config = dict(
    normalize_top_k=False,
    balance_loss=0.00623,
    n_head=7,
    head_dim=32,
    init_std_down=0.00307,
    lr=0.00499,
    grad_clip=1.0,
    schedule='wsd',
)
Below are experts of layer 3 (counted from 0) of a mixture-of-experts language model. Rows are named router (the router's row for the expert) and show model dimensions 96-127. Each number is 500 + 50 x the weight over its row's rms, rounded and kept within 0 to 999. Numbers have three digits each.
After each expert's rows: "comes before" lists some tokens at least twice as common just after its tokens as in all text. This comes from a sample of Wikipedia text that the model never trained on. Tokens count by the router's weight.

# expert 3
router:540508562557443548555531586465496526420450596419482554402524513644513540501521475592537458536493
comes before: " a", " the", " an", " been", " not", " also"

# expert 0
router:516505507490504527511472508491516547487432494461564516473519436430611461495483458511503489374541
comes before: "==", " ==", "===", " ===", " life", "ography"

# expert 24
router:511591533538432489505513526456482457533481539524599513527527472455579484559633452479490511654496
comes before: " the", "″", " a", " New", " 18", " his"

# expert 18
router:445564392510488583504474436430464524582530537473501506515463532521443527412508523442502553585503
comes before: " |", ".", "–", ";", "%", "0"

# expert 29
router:421492561537408513472456610421490542473487526449557519501534449495430452472580426437539457632439
comes before: ",", "th", ".", "–", " May", "°"

# expert 22
router:457491543559430591489490590478458526516476488546491560488579445496398519469569547461557467582519
comes before: ")", " |", ".", "}", "–", "′"

# expert 20
router:421407553553428514442456613528494548528530586495443565505506472459407444431549522408579428572512
comes before: "\n", " The", " It", " In", " He", " This"

# expert 38
router:502438536523566546482496571466479511529444466467500445608465573468573442574478496471456525501376
comes before: "|", "-", "\n", "==", "The", "==="

# expert 34
router:494555478514518483512550458509480552455496578499409503484601404513515505511554431480447478520495
comes before: ",", ".", " States", " York", " and", " Carolina"

# expert 21
router:507470412528444420528455473496506531517520478540414442463413435490488467502446566433592551509472
comes before: "%", " |", ")", " was", "%)", " ("

# expert 16
router:448484511513526556453553514472458510567551556520501448490443545467454575496465531534424505542513
comes before: " the", " to", " a", " he", " was", " by"

# expert 26
router:513487508488548442434547485481545435577501521468508523523428478484539508604574500383459459400493
comes before: ":", "\n", "-", " information", " ", " classification"

# expert 27
router:487459500539542549516506512524524431546572490463529500595454514585420466554541492494514445543509
comes before: "\n", " ", " 0", " 1", " 2", " 3"

# expert 15
router:446433574536439500460473619482464537546535548561445503458489423511405446425509520425553455594504
comes before: "\n", " The", " the", " In", " He", " "

# expert 9
router:490397488423490447518497527430508421534566447472429499420486412463540471481508440577531516547541
comes before: " |", "ie", "end", "ang", "ap", "ut"

# expert 8
router:437439565563445495454448605471471558550523563546467527478508421497421459454519545403559408604506
comes before: "|", "\n", "-", " The", " In", " He"

# expert 10
router:536435493489430448505533515424480523563480532540434486486470547527625467520487513485519505479555
comes before: " the", " be", " a", " have", " his", " also"

# expert 23
router:579487532534411590518468457521483500423486518528461500486444554482445490445464542452579581585483
comes before: " |", ",", " (", "',", ";", "°"

# expert 7
router:420523560443466466419471461559470502498421598542532535472469487454510456469525623451497493516356
comes before: ",", ".", " and", " of", " in", " to"

# expert 30
router:553556523501506549477429440499523447475516506427505454450639603480439553443453491565488503457530
comes before: " of", ",", ".", " in", " and", " ("

# expert 14
router:572405517453484607503630511526485522423438472432538467499556542476436549381545482527522434485542
comes before: " to", " in", " by", " as", " on", " for"

# expert 32
router:504512543379523607492540534556506502482590507599515418499512505490561503572533520471579531558502
comes before: " and", " the", " which", " but", "000", " who"

# expert 6
router:485626486512591458433518397534523523585393551480531551453432482474586552492402474494447458437543
comes before: " |", ":", "===", "==", " career", "–"